config = dict(
    n_layer=20,
    d_model=192,
    n_experts=128,
    experts_per_token=6,
    d_expert=64,
    d_shared_expert=0,
    activation='squared_relu',
    moe_layers=[0, 1, 2, 3, 4, 5, 6, 7, 8, 9, 10, 11, 12, 13, 14, 15, 16, 17, 18, 19],
    router_score='softmax',
    normalize_top_k=True,
    routed_scale=1.0,
    balance_loss=0.00756,
    balance_bias=False,
    router_noise=0.1,
    router_logit_norm=1.0,
    init_std_router=0.00936,
    lr_router=0.00122,
    vocab_size=2048,
    norm='rmsnorm',
    norm_eps=1e-05,
    tie_embeddings=False,
    optimizer='soap_variant',
    lr=0.00677,
    beta1=0.95,
    beta2=0.98,
    grad_clip=0.5,
    batch_tokens=[65536, 131072, 196608],
    seq_len=2048,
    train_tokens=564200000,
    steps=4631,
    dataset='wikipedia_en',
)
Below are experts of layer 4 (counted from 0) of a mixture-of-experts language model. Rows are named router (the router's row for the expert), up (a neuron's input weights, with its number) and show model dimensions 0-47. Each number is 500 + 25 x the weight over its row's rms, rounded and kept within 0 to 999. Numbers have three digits each.
After each expert's rows: a language model's description of what the expert responds to; "gets" lists some tokens that make up at least twice as much of what it gets as of all text. This comes from a sample of Wikipedia text that the model never trained on. Tokens count by the router's weight.

# expert 10
router:518528525448495488505481523527547543532487457462471550532477513460529486477542501502487505452478501485512534476524478490494505492509508497503432
up0:502480468471514504509492498475499452536519489529469525512531478500470511550530486474488520518546507517463517533522506481491532512470479490515496
up1:497504543522461496457499527530487507506508487510516529539532526479514518511532504474471462505472509533518488506557526469474513527522504500529533
up2:499505524471536492505496452502506506460482491519489458480500470480505482508469552489513499523496515464512446448520523508521483527502480473502516
up3:529529525535466513491498496531552477496523494529486516464517523504526511548508529488502558484495504556485536489506508561485539495521493513487506
up4:508494542491533479509499530504549483503491534489494496539530482538472477480543509481524459466506547501523493474501505510511530520492471523531475
up5:483480520473487561540484489509476471506498477502487522497490552506474479532544497517505477551517507535466509531467515490522481495521461525544497
up6:496489549505492484510493493478523506481490489501502493521576493536478485514481549505489441552508477535492488488515515474511543495484537489512447
up7:485490490504546501489501494512523477466479478513520521520491493494483479521494523563481517466475456511500498481471514495526501499473523503483484
up8:532528523497447534506496550551506510461511487498485493502490544519460500475462498510538520524472511506514488470501458478501532502494472555480499
up9:487506532496480520486476492528537490539498558479481505545491502460524462525526479526549485511471476526510499503499490502482496524497505490497462
up10:489524488504482529480530494546583525464487478478497467484515519526503497502481477498500503483492526499522502506541481477550500496534482460516504
up11:441547457465539546484496494522504525454499503513448512484496483512488530506501525502449529467573489495505523476546555510516519494495482461514512
up12:493541553484492515540460495528531516540460484501492485506490465500491455531487487468526522471500523516534486453504483497503503551457516497510504
up13:458488479464462507537487495503528493484557485501477511545503475523507484483532506505489526474495494517511499480507524541530490488517541511502474
up14:451463507487528515516480500512483502538514567467523463526521449484483515536506487504474524492503504552494516496521518513460512510543524496468462
up15:506501491473481488479505500503503510534484540526515523509549496480544554542487483486499520498527476527539502491544478507512509529527495504474539
up16:490495445525495525490570487503539492468521548472569532500497509512533533462510489473487450494485471518470511503547515508459461497535515498499492
up17:496470495540506484504495467549483504522484480537480551496481532500510505460513503485454482494515467488479503493505474542509528477483466503473460
Description: Closing noun suffixes and plural endings such as -ics, -ers, -s, -ition, plus %, often in sports statistics, demographics and politics.
gets: "ers", "s", "ics", "ts", "%", "ition"

# expert 45
router:514497483502508545510517502514458475538440509516439515515504532491477506539503497589509485542480496489517494535473498513456539537517510489511481
up0:546488517484461534474488498496506493466502497478519471474524506507464473498505478486536500475547464503502479470514498512513518480494494491504495
up1:503494461511483497526529493435517467539504474486503490471514469517460509505499530488518530470579544570471531556514491555492489511516511498533502
up2:498484552469480500457511496512519495484488543514503483470485529485500491530517509508451480466504464530486521466533527514503522527469566467483521
up3:549521517517464474531479462485488471536540466486517478523496478540476493498539487466545507526558518521518513523512479488515531485533480489573494
up4:497488492500528475468530518509482468524488520500462507508495510467543504491484540509507443502456493494512492493498502511498478480468546450432524
up5:505487493508533594490520475483511481445495507519474476517508487490509526519535477524515535469476524499519515541489518514518502504524495488523472
up6:507469506494517506514493461463496510481479460557492523519524525518482460520437521529496504505478485442506514475485483503473493516475545534514532
up7:479491451486509492532533520514503448550521487463516522541453536486510479541542515510494462527545471509503513487516492532510551487501515494513470
up8:474461525509543496475513588519499487480522513516489508507473453483506484487478526474468506479485467539513482499474495493518501512529503488471507
up9:496520508499569492492493478542501498527489460520468483481508527485555517510541519534482527509514511504495496469489531516525510493470525498485483
up10:503523495504531488482500517510519499499478436512534460495525492448502534516469501485484486482503455466505478505525563456490517521491489522442500
up11:522521526544523517469459462528505505507495477510531510522462520483491497523511509477485462499516526508490525513512482487503489518498520469523501
up12:487534478498557508518490490465540500515515463483503502480552526467469542509508509455495525469480497513562491449463446504488507507522501480502489
up13:471516477505526472500448463482503487452495457478487497498533441475538511514470457513524538527455555466492484473505497526505476530532492507490503
up14:536514458522522558480522476511503529490506524526489471494468471484483482460531507505524500526476509468503498524492501506490499543510528456500483
up15:470515488509536505519477503492532498511514479535520477519493539489468479477513482456497496500519491533496459522496537549530472485516452551517495
up16:523498498529498530518492507535518464514505489531505482472492487497490490495544510492538504433502472489487529484528506515476466518485455507522537
up17:496511493508511535499516484534500517474493470506516547493462467515461471497473503486498489472525489525537492482465516534494520512525472485486518
Description: Relative pronouns, conjunctions and auxiliaries opening clauses after commas: who, which, that, but, had, would, after, and The following.
gets: " which", " that", " who", " but", " had", " and"

# expert 29
router:522466496513527565464449501541513549458518489499492473519471493512516483541518439494477482504501543499493537500502483533517506510496479521529519
up0:545527544496471487483488493560509513535517514532444492466530504494468498510503494493520517525503510525515510537490508523509491474476489476492517
up1:423564471538473492492499530544526506483521504502507553489529569432474551504484504503526504500522495456488510513484493463501481544469528477527526
up2:504551561495517522513521525548481564499498451498520473510509487473486531448495514499485438498479477482526492511452509507497488491540518518512514
up3:511528500529490477471515539489443482487474471482475506504525464481518509489518504502487521507530450537501502516532485505514517502500517540489505
up4:494456529512528469486478507532493512507516510478516531489471447481519485513471537478493527508497448482479504530491448498454481512495489475487494
up5:496463475489514557479488536470530512542477522514490524535460534532509472563551474447468520471504502520500552487532507529539521505491531503528503
up6:514491481496503525528510495499500492518518507523525535440519518531537540530500537495507529518497505427526479513472521476473542524490494530493526
up7:509434520504492493502525534471501495535504525500548516519522482535463500495512506514488469529486463489523488492473541540543507530493459475478540
up8:486496413506462523474523529545505536517502502490494489501501482460497483521529498474501521517495471511499496479502527526517513486508474528496515
up9:500450555471508502437463517557510486515515537458505492517494494559519499500467486507448495522547492541510486496475504508503491492475516458569535
up10:458520519517512502491460481468506493534511497473521487510489400444517472533493504479484492490494540477501498471516477528483467530525529482496511
up11:541514508515544559529512483511477547501455507507500514461515506512501488495515492484499477439492490467512492561496507491502507526508530534512564
up12:533511469492519531532520500496536516543483506495511504496516440485509503525512517501521506497514498475492442518440518508466500488528514469438499
up13:534511522508475530499468512518477522494539521478426513464484489493511455504484491496520460512488498481509508516442538440489508539508514498516520
up14:482476497470519511486502476462465516502470553531540494470507475526520516525473465531493468464476465503470509573540510503512534528471513520512515
up15:490541462490551521493520505492480474557480503518480499489476467494484525500503505469488517513496518510532531488506564476481491455503496482510529
up16:510548499526466507510513475505500542508503513512549489522508472539496499479503476524500510537475551487525519510490502473510522484491545522553517
up17:500515486472476492498522452554542493471475476488493578496503526534473516508503507453511504509526581491477511544520489453518495448489478472492522
Description: Closing digit pieces of numbers in tables, dates, scores and measures, like 2018–19, 2.00, 4:01 and 3.31 sq mi, mostly before punctuation or table bars.
gets: "5", "10", "00", "3", "20", "15"

# expert 23
router:534536482517488510507481495498498438483527553555505512504548486541519461535493544512432498528476512497522508508472501538474513517503520531478534
up0:531465485498496516517466468528504510463493489547516499513502506519541483483478494525525465539478474495490527520485502504458481487520510513466516
up1:502585496484494529490479528500515515472460499516473476519472499461487477493491476522493474502516512529516479490457533454512491522505500530521530
up2:489530517477504521503511490508511503476470488504479477521478488494499502507543553487553486507471444497503517492489454473527519513480543510520496
up3:544473468574475512466514489511539505521490473460487492498539512484476480484479511502524471409501530460493443500466501513473483524472488511549444
up4:487524476487546478520470518427474492508489466512462521493494471502470518488511490510456515469502469520524525498504502513513545547484507520491485
up5:495520439523511576488488504468492497487484544506490501466460497514498454468507528525484466483516504539469465527458516539536503511508499510488503
up6:479484520470506517541490489509484510509531512486484546496467495464521538472543504536487496546525508498471508505497511519498463427534505458513464
up7:507438486490492473464514490450486470492494466540453482483520500531490492509497477538500523526482488455483516456451473530513516528503492526534510
up8:548502491494508537475506498496506490529543506472491559488507513491519483481510533547520518454473488480469509488529466511526493512484533473461504
up9:503535539532482484474514484537493521563543501503543493515479528495482475530437521531476499512502518534459534459494534510536497506509499553495454
up10:512503475490516520501505466506548489516485493510487501489484484458463538519531544476465503490505500479443514506525478495517537459485443463506486
up11:513486596513514482481502490519476548496505502504482536530494464512477499468500501503454513501497524490499516510507494533505510529508491519524489
up12:496486507492502490543502446514477483534479505456471508510488474503472525484523500538480519496514527521495501468497492552537517527531457518510537
up13:489524550444517489492484485523504499509535503491496472539540470488513486488504524518520511538473580498521445467504531451498517485528500519510501
up14:521505493545546522509514473491506489509517552514509488472528457479490524532489522474512496491504481551504523495485522547494539515545506445501533
up15:499523518440507489476541522504489544489470491521505514526486497466480510492471515499465446447503501459523561501480498469511475491522535498470508
up16:436478468500539484478530460505495493535468532526524513515484475505532463548486501496508513508524538525485496480485484469489491527511475502487540
up17:533536461501492495503542511504501504518506438486466501513510508477484516485555538518506470504501453463512489516513527491535554510485459478464519
Description: Prepositions such as of, in, to, as, from, about and including, following verbs or nouns, e.g. spring of 1854, such as, referring to.
gets: " of", " in", " to", ":", " as", " on"

# expert 27
router:537530546523506466476502502476523524500496498468489520501508456483497514480516493484509496486516501480552468476506494504458514544518516486517487
up0:564483468506500557519473508540505513496463481521499470506515510496492496530531501513504510520497483480504520443472500485508526505507508481470507
up1:486535501500501504476488516538511494478471500464506517471522516486487491473482521523514483460514530484461476484538507491503503529482500484499529
up2:511505501482504543554497444511522502517513517510484491497530495493534515551504490507520489478527556520494483481482523470474491544490440504518518
up3:518508506564514505483560441510512516526508493513525472480469495484492481493538499481513491517506505513518491530462508544554534494497517430485501
up4:514469495518512528496507481544505527528482544456520490495529530450445477524500526473492490519513487455512523475491501543548489489463519504528493
up5:480464541484506522535529493496475512552537486511520446486496503534476512494516467517502540504508539515479518509555490519480502480529483499475413
up6:508497522514472501544471535512462496479545463544512453500527480498512520547469527515484502509495551519477467510491531531533506531507478487529500
up7:528553513495511536488527523500526525474520457510451535493522538510506445551540500487515488499475534548558508501509532465520528509490496460538485
up8:509506539464500491508476523486548534505490467489478508481526464470494493519444529521526481489562473491460504502551500524489482527528501529478471
up9:557515482472520505491511491564529539482531470496482538506525470508491477465505507477497538496503508528499507498513526501472505523486478518496505
up10:477479428454517539530494499500536503480474511487513476508490524531512483514523492526459561498518515501490548512476444504472486501527487551519483
up11:458476525521538518489510483502519567469512525513452492472523516471519506541501476490491529476527496528504503523489518517468525479518501497470487
up12:531494554496496507498528505482498495532486488493490500523533499491464475498504522459522497510493511535513483535523458494479481492552518479453465
up13:522524535510538535533479511503484465512529541510517503505507489467470527529476496513454454504478557521474499515458540481496519509472478487472513
up14:478516484508481472553455498505502529458538522516491517531474511492473473491525533544474499481505543562509449466532546492466479528505461464534508
up15:505470522468503531492508502553512468534457524523517471530507534468505455520492488498480475498507566563510497513516523527497488512536506501505503
up16:543515493462461458483488483521513487481508540505487470483515478512542491485541497506482486461507503551502517509482516534522495507493545481471455
up17:491491504478543517527522551469481477488508486480542534520484487488483496532481451496509478448501488538534490501493503493521523490465525503451558
Description: Single-letter word starts, especially b, B, m, f, s, after articles or inside compounds: quarter-b-ack, heart-b-eat, F-red, M-inder.
gets: "b", " B", " b", " m", " f", " s"

# expert 50
router:459463489444496507511523487477496490511470499478459512528499534445491491496457460485526498498489476470488539453488462444490460508506513517456478
up0:557472490505545482496488453537524501494512532535491504518506505510494491501502525460443491478469516530487453521521514493539483527562437461496521
up1:514568511500435506494509496496494471505468517500499455510510484511505463477523525501483508522547486528465463479488506524506499505521512504458509
up2:538466517473497503528480517492490484532549507473484540576541466472471507510487441555511511513467517476454479498544512496533489535493533513479521
up3:494552514572509489514480465517484495494501507503452491527494502466477445461468521515510456531500508494501484499479532511505545488481519550494481
up4:513479498541552494475506504491524513497524540498530505491513491485460459524467517498453479508514520495520504535484519536498443465504543508502508
up5:457486508458465571503527515498508484522496495484498509488489526501497516469507488487532478519461489510531494500521522524511508479494516445467519
up6:512466490522483501536502527490492506440504478482514497520478468447509528508526459465494480501545484499516496496513505457493510499525518449469530
up7:488494456509542503488563516545502507502486484486503507486520508447511485533507491483501488463498518525486521444471498495517478502518518525509550
up8:467521487497536459469501506552502477494474503547503494491527500496515504461502502497514524506507457506538529533526491484502502508525497439520522
up9:464521544506518520536487503534517504500490499484497485513463467510510488494542482502500447494478487516536508559489492470517511498491502473516493
up10:504462469528512514503510490486549480498476518503490543513551484504467487501537508487532533506535550527504487483477494495472519512490526490466485
up11:498521480493491480488501485478502529475565467461479476498501533501532449548440490520532509500500452494491522533485517484484501468541544526495488
up12:507484514488495496484567490529484478556550472468520502485527549477525495483497486499480465519523454480510505558489472491503481509499527498500530
up13:483516501484514540518504455530495481510546492537513504477504456451513492456497490478548472483464514523525448470478512505541509489509483495496494
up14:510500481468507469544499470512519501522483578504487486539492503476526489535526474525472515539506501485503541468525514496488480468519559500446497
up15:494524458503505514462473507518515513506477502546527570480510505485499468494517489489510481475488449547517518477519488441520501462536521490533506
up16:497546417496507502487529481493473484495483486509535509450483509495509541473495482483463468489511537449508500473495524475475504488482448507490480
up17:536469543472489479441502524534498439475513479483504495507520511522527512466479520533519505534474432482453490492479513454461518503523493505490470
Description: Word-final inflections, mostly plural s plus ed, ing, es, as in seed-s, wart-s, refus-ed, appear-ed, and the word them.
gets: "s", "ed", "ing", "ort", "ers", "ts"

# expert 14
router:521508482505518464509484478533504474514456538480509529530523489492500497493496479494452509463534521508517497432535516546561487551485458526512550
up4:527526485521483495505479524477477535512505550486509479504510494542488494493472516506464486481505521547508521529529540492496482564501548492527535
up5:500499469529518564510533536524514528480503529478515497503498469485480452543497508501461502543515488536535501529502488470509501503520506502477498
up6:537503480479507500525484490514542520509553473444491507504511514492480524548471491509462496548490449486491502512505523493513479484471465506499500
up7:499486464500478518502508465539495510498508565506486488523520449490509513513469515494508503492530499558514458516537502564495540516518524503467538
up8:495430508515492474468499510478501536510493506466532506529502532500536476458489504520480528488484526472481498460523484506455496512527476468479536
up9:490497499507457492483508518523471499491498538487499498545453524507513492555485470507536508500539501539452519482515522497531494509444484475522517
up10:486492463481488542515511510483530490521509514480491519467467476467525514472490521521484532461480512569515505520512516536488482516487515535457485
up11:525512492498469490511547516456516517505462482497509470506464523505523486456504488521460506505486495535475489491487476551491493479520508514482471
up12:498473479527491506510538460479504541511478461503478507473496500466491457520434470510498490483492448485468517495531520479525446493493548524489512
up13:468483490552500491512518521517498485499494470525527485506465476460462467516494489488460497467517490493468561438505513507538491525560538502513505
up14:506494553459534541478482494514481503469464589536456504496501512533521501525497501497470465529437505517514544510493530527487471520515503451506519
up15:503469449477473523469490492527503494533502470556485488508495474477480499493490499479499475502501527519498524453545498493479524534525474529493550
up16:547475485486461506543498487491480529522478506506507501558458503541449444511492484488498473501483478489538514487528506515528529479541415495517499
up17:445529464483530477488474472524497473540491556469479525508491505516502492493486515464485529467518518539511529484539491502501508538496525490496471
up18:488521482481510504495501557509459534476485518486491475563526496461501482503532445544520480525499484465498534465502540496520524517517487522531497
up19:470455461493484496441477452541527526565469523464493458495539499516497495504460479507483493480477502524502505461511544504499482505525509448465538
up20:496516552461537481470518498505476457499547495521510488555544524516489506499496491470516511500497530508504499529505507512505502495500467480509474
up21:534493483514502552507491470511541517501499530523553502511514485512520516562470504540451470505516478485513502503523550474478534487486522483513498
Description: Opening letter or letters of a word, mostly capitals like B, H, D, St, K, as in Citizens B-ank, B-ishop, st-eamed.
gets: " B", " H", " D", " St", " st", " K"

# expert 53
router:487520492485499471549486464464505447500484510529501501455509497477501474497456487516469463491497485494520516523451487513486485511519522517537527
up0:529486497478524478489484491477535514471480537469509497562468489472479524514483476469540496445511551477479520486519484513519523519510524546512478
up1:488509542518495512496497463515519537498498547491487481548488456512509527439509477522500505506514515499537512508534475494516528496485504549480558
up2:467486540516523494498457542485487467501453476495481506501527484534450493539516445516487464517533507463481497505485533542485499505483505537472520
up3:542487452582507542489528487512513484512498491500483505468501500498510510475510470516487493488535475485444494488490496474476518527510557520528504
up4:480505510524524478502508501507502548474498485474536517509484521515516484477489517540535497513513540468473484507463518494520517454501525509485510
up5:457473500506473512496530504498517516492519538506507550503515498501441522492532575508474507513495518536491512460510511518482512499499483518498513
up6:543539461478481488500492516463486470472479507496553535493512502480520473465471473537458432520511453487514502498511511525522483484498522506527484
up7:465507527503477463505524500476487483459535468554472494529493512484495507490507520484535502436512532518523488509475503520548483489521505508516474
up8:502495492497504487481515565464471509495523527467491481497478512497492483490525508499467487465486481481482488456456507458483486460498527535500491
up9:514484489506501511505478535499483547475507549528443501472475538502516478468473488512550463487488445507498502467483508485484498526479475498463521
up10:501546486525552537474535509517575493466467485520546498500545516472506514476476537513462514509519476487475537514488489508535519463484510479515491
up11:551480493472499509503492481451499512463518461531469488496505467462492485529508512504506522500471505557538488513532495483531487499507523554468519
up12:529505556512491484508493502507515467495456484514472478514555519485508504498507504482486446487486552507516487521498488481518503514506503519514452
up13:486515564471513477505504505506505507486498503473481512523500494550498479531493440494528479533492500452512467480472455492531518495523487516491492
up14:472455533542510527553517507492510496535509540509514460514464527496523462523484526521506476553497469551503512460515467544471499520478470504482523
up15:482467480461475489535518524528485478494508471501535485503506536506486543520494538548517488512468518544563428500502488491498488501499534507494512
up16:481473512545509519507515468489491490475485470515536520480458487513533515456436480514493449488496500540502509477514507503459498522553465501484529
up17:565529489511511513510518494498503523513563497530512532503536495483486504510515479510480485510557529496501538486486498524481502509502517472517529
Description: Function words such as to, of, for, with and will after verbs, adjectives or nouns, e.g. unable to, one of, for first place, plus Ann-ual in event names.
gets: " to", " of", " for", " with", " by", " on"

# expert 32
router:526526502529495458491466488515482493510520527495496495531523506467481479495481522497482444533467571485506497520487490462492496477512488495538520
up0:506532494482477539511448487540494496530501518514451496483520486531512510483535515538502537557491543508506540487511524510475511507537516506528550
up1:482522519450505498458507509437493466524479532491477510490509471472510530462505466513505502516525500513519508494526529467497543508539463523536534
up2:501483520501480510473463493501445518468505499509509524485525512544443472518514504505496503500487493525500473479545482455534531487491438522494528
up3:526507548529468517523484479484511488483521524513525473519475498516507540486489484535496514458468533547519495514495480470492529501545542509464468
up4:467488496495541469479525479460505504527478479466469511492457496498491484499508498509486525527483573503526505523557512506518494529490516480491463
up5:507471462502472521529509524471505518475527493505519491473489530488524506479487539465520460487500521453532523546486505488490469521512512525501509
up6:519452518554513489530490500476465450527483477525500497480521509485498542522542484458476517531531484515504516535486481499497478543512523523540524
up7:519540489548505536503566483507471501523529551490540504487510541493446538501441480528542515484484487512475502497507514507537501488445519481451518
up8:496558496502511540467500505481478487494513504542515467528504487491486484499499520493489538500486469484502481494506502526548471506568510485474515
up9:506454482529474519483496456551476489478473510513514508478480512540505475491469492452503461438514481543498533446542521471475482490501492537486546
up10:526531525479524488503521463532510458465479499533508527451463520501512491475520513498491496522482494516508457512545528504480476497517470545478539
up11:515490504498509466517511518469484523455537492456492477532527480525481519502490509518524505500525467508502531551456504498491532506471501504506491
up12:454532505514533477490457494520509508533500533505500490545515485529537467520487520499489503496504547513531481460538514479542518499543531512478496
up13:497520465529472513524474519490477494522541507523462497490493485486543533509528506509426490548513508509521504452507495523497496484480489451510524
up14:529537478497511516496475489537455505481422550505548530473510504488496480539486488521497491482497484491498508489502446503564486508487499500484525
up15:478487422490515529466495509503507501458507524517542472488468475493465488523490530491518544496500510502514480544517515474521525485506494550515495
up16:488522480517486492476489481514521479466475476478508506528491464488441489481484519494458468500504495491470521488516446488505497483510520476507489
up17:520510478473512485491481502505550510457497510502507505479488539471504510504501529526451503495511475548517469488551510526466514486497474494496428
Description: Word-initial pieces W, w, T, t, F, f, often inside foreign names or compounds, as in Bock-w-itz, Taek-w-ondo, fl-ow.
gets: " W", " w", " T", "w", " t", " f"

# expert 26
router:472506532486481482453472488457516491536456494466486553525530499519469474461470511504526490537481507524514492444481448492499503517502499520543505
up0:528509480506451505529487528505494481491454482532499525495476455521518478490415502482547534477517487490489498494495487509523519532511481500477548
up1:506552543512469488473484499521521456495486518461485498510515475482521511481488524509543505491527528478548538471533508501525502486517502482549527
up2:526446573480446453511521505543465478492484467521527556514524483513530490477503491494497456510488515490477488490514525465554493528497508546496472
up3:470527501537493500505522500491497515530490486505461494498508507530498467467486503492478508535555499533480530513531489506506552474519465506496502
up4:505541522475547482551492450479486527514502508449512516497477506494523465509517497494513446467508506528518488513495516507535522470535541519498546
up5:429466471459467512525496493513515479478491509522507500474522470524517491450520521491508474539468518453476500507487496514488544484472478463481477
up6:524487513533505482525475533505493489489501479510514484490525475499441502491517477489482522513521498496513473450514517494492453541482509446496470
up7:508507476494521490498511470527501474484422476464485528488512458485529496513470476476505531466514466499493559468487497459500526493507525521495491
up8:483451522500524524533517548467505477512496520509488485487512516482535506486496498526490519479516502497530476519511517461525529527470498471514476
up9:496515480558504483459520492514515465458498505467530513504500524497488497489494490430496532464498501523499513509476471484534458478514536512522526
up10:473511529503481485490495486475544525491526466486455508495541476543440480497483510502470490534476515512449508486512488502508501490510517489475534
up11:515500503504480530521485496464446556533521506506472482501526512505509502518483501518520515505469510474502515491497487535502494513522500480518532
up12:505511517536505460520514500502526496539454477491444507544511488464550498500506524512445541513517476522504468445485490481522500504481534505524523
up13:484507536527486496498538484524519472462541501542518512496508509554482483529489516546499503516505491519504483464504501521463486577499508490503506
up14:533495503519537479514457494523527460514478523493468548484501485495505541539528514508508492499525475511494494474509452504474507511527467539497533
up15:480470498510461466507488496464497506520516437524496545463528485461491495486496494521499482532518466510556542506491510495501509474526534498514544
up16:480528515524491508499480486480488529526517492524536459504503497467537492528472493496516547503474511530492451487537494460481510537534501510479474
up17:496473484560515491491503499497526505503472479479490519504518546507510432477459501524481496501507483509523474492502510449528502524510524488514469
Description: Middle word pieces such as al, ic, in and stems like describ, int, exp, comp, as in funer-al, reve-al, coeff-ic-ient.
gets: "in", "ic", "al", " d", "il", " ex"

# expert 35
router:493525464464520501478495506510478543489535509512469494527436528497510509482486491511520511465497486511547487506468533498491535467530488481506554
up0:580502520509497447527453501518517501494505458511481497517508454511500514507477462488525491510491513455497461504517508491505481534541489495501538
up1:504480491481513526510440503478488539481500479502524522499526508506539479542488489502528515533497528517501540481527510528491481489546503453544478
up2:465538537431482511498482514515479482466519483472519539504479473482491507476484489519477513496542529475453490468522479471511519519516508514537517
up3:491484431531457521496542497504486514490534555484492488467489496474506513512513496537484560488511556490509503451515501517513497523542502491537505
up4:502463462514495462490503492480476507507477480516498504434476512551527523510523466567505508490518438509502492511494533504486468487486531482489526
up5:533522490497539565501502522474479510474516475462526562459497495528512509484519466494513501488509517531521512566508499461552520470520530501490486
up6:503516511503482483503511474526518510538507436520456487538530483529475545512507446506515544516522502488469472484524464492467502487513503484497504
up7:502493484478495475506520474498557526524487552521543486488499514507500503516510444526472511481497490471459526501526547517510502473500477489515511
up8:530494552483515482475515550489525524510480487498518538502476468527538501538488534512529486501521455515494515533490527495434521514506532508464477
up9:494542487501485514468513530523517563489559471471532464493477491466507464489477445520505503502539508501552463482449477444541490509486488498517491
up10:543503468495496512535544449484536496509509501501507487493507559486497537454501536540470485497475499500466519489513503481505503514510477419494534
up11:510462497502511532495557508528473532471467501495453464475510491502485524535535554438496471524497485510479496506521519484522497478479515523541480
up12:528478476492475520498511511502498506525487498531532465472474505490469534525502504514479511483549489468509492470481513481523539483481499509498551
up13:498482480508481492484516455486451499480492534530458510530513482479547526500500443533508460511509514559524469454502528506525502465484495453457501
up14:498484482487494467498544464497559489482476535527507466501500492528550473545525514471441495503480512507484466511502478482496548497519507452478509
up15:530538465482510513480469496526500448481473492525558489518440512527521480508481459474480542520515488458541468496490474491446515476481520521478467
up16:475482515485474504462504506508541515528500514487546532524562497480514492520508509486466511501520484462494533491511501461528482489526502501488546
up17:519484508477498478505544490563525479503518544540472555519469455500501455533514503447492521480517501506521551507488492516466539522462480466512517
Description: Word-ending pieces such as th, ism, ity and ation that complete words, e.g. Ear-th, Deheubar-th, philan-th-ropist, antisemit-ism, and words like third, States.
gets: "th", "m", "am", "ia", "ity", "ation"

# expert 38
router:484525522452509506484470457506485453520468532502468536532500492492494472509489529486483470525492503510495532495489527541470528541521492478483515
up4:542498501465511574475458500531491525497466463480496505518501512480525456465501570508488526495518465496481471528495495472449509499550480518491484
up5:488493533532507568512492517456491506495511505475456495501456481542484490486497511488518463511519496488545518449501462518492510494516504498505527
up6:521504491513560527538464502494457538532466480496519451485470509515450509489459507496494486555505500473498498503515514529494465496479507503500487
up7:508455470480485497503559493484523442538515484497465503537507463480483445493485487501513509507559532505551512493529491507525510515445521481505482
up8:496504503507513496526530502509452487509497526497486473491497472530529517480541490451543511494519459462473484523510492512469494550494492537477467
up9:519511462518476462466472495512522487508484506459524515482511512489525512565519509468510478524506508492486473514540546483446523534525567485506514
up10:467533491458533498477522475497518479505477533470519477495479483521474456496495484478483531510475504479497470498550465455518491496515541517488496
up11:483520494509495510491481505516519524503468515520449515469520489522470498495484570521526540527521528510532477480479461517522507513520481503522504
up12:504493544514552506490508473485483451494523513510459521454549481497515480474497531515500478487533545517490508437546520547448457487504510478474435
up13:500486534453483480510486506484500474481555508518512474522533537494479505439484527554495493505536523516475480504479513507532507482489538506500494
up14:446495480509545476513534519483483558509540517449498436491490502500460489512532518514499505498460498531528545488505497541532518508479504509510507
up15:527483529518486461500456498523507545554473528616489460499483529503510507506524500498511494499507441461508527478472524554494483488525515506529510
up16:506511520437492484549475484477497449505488479520505497508467503505534517525495477514482541512482507481479522477479480505548496478540505539495467
up17:535502505470476496509455495475531458440473479517434532499514531470518495518544459474497505490498503507506503533503497475486485521510482483527511
up18:479509521513453498521500528556475481456461489542520503534512487479453485475465491489499471511487513546498463517477506461500559514503498539459467
up19:467515515460484484474547469506508473479491500478555515480518502508498527536463447503501481528495535510550512507538463533515507493486506507460501
up20:496462498520495486534475521458480484477473492489486501509510547468505491506516508503481453515487460513458480517458484490478467496508488487504489
up21:488491490516499506506503480499530481501509468526509507525505499546479471482484455513520530478495488536500474539517480538510518523544478459513527
Description: Suffixes ending a word, like ation, ed, ing, ized, ory, as in cooper-ation, Perform-ing, oper-ated, stopp-ing.
gets: "ed", "ation", "ing", "ated", "ion", "ate"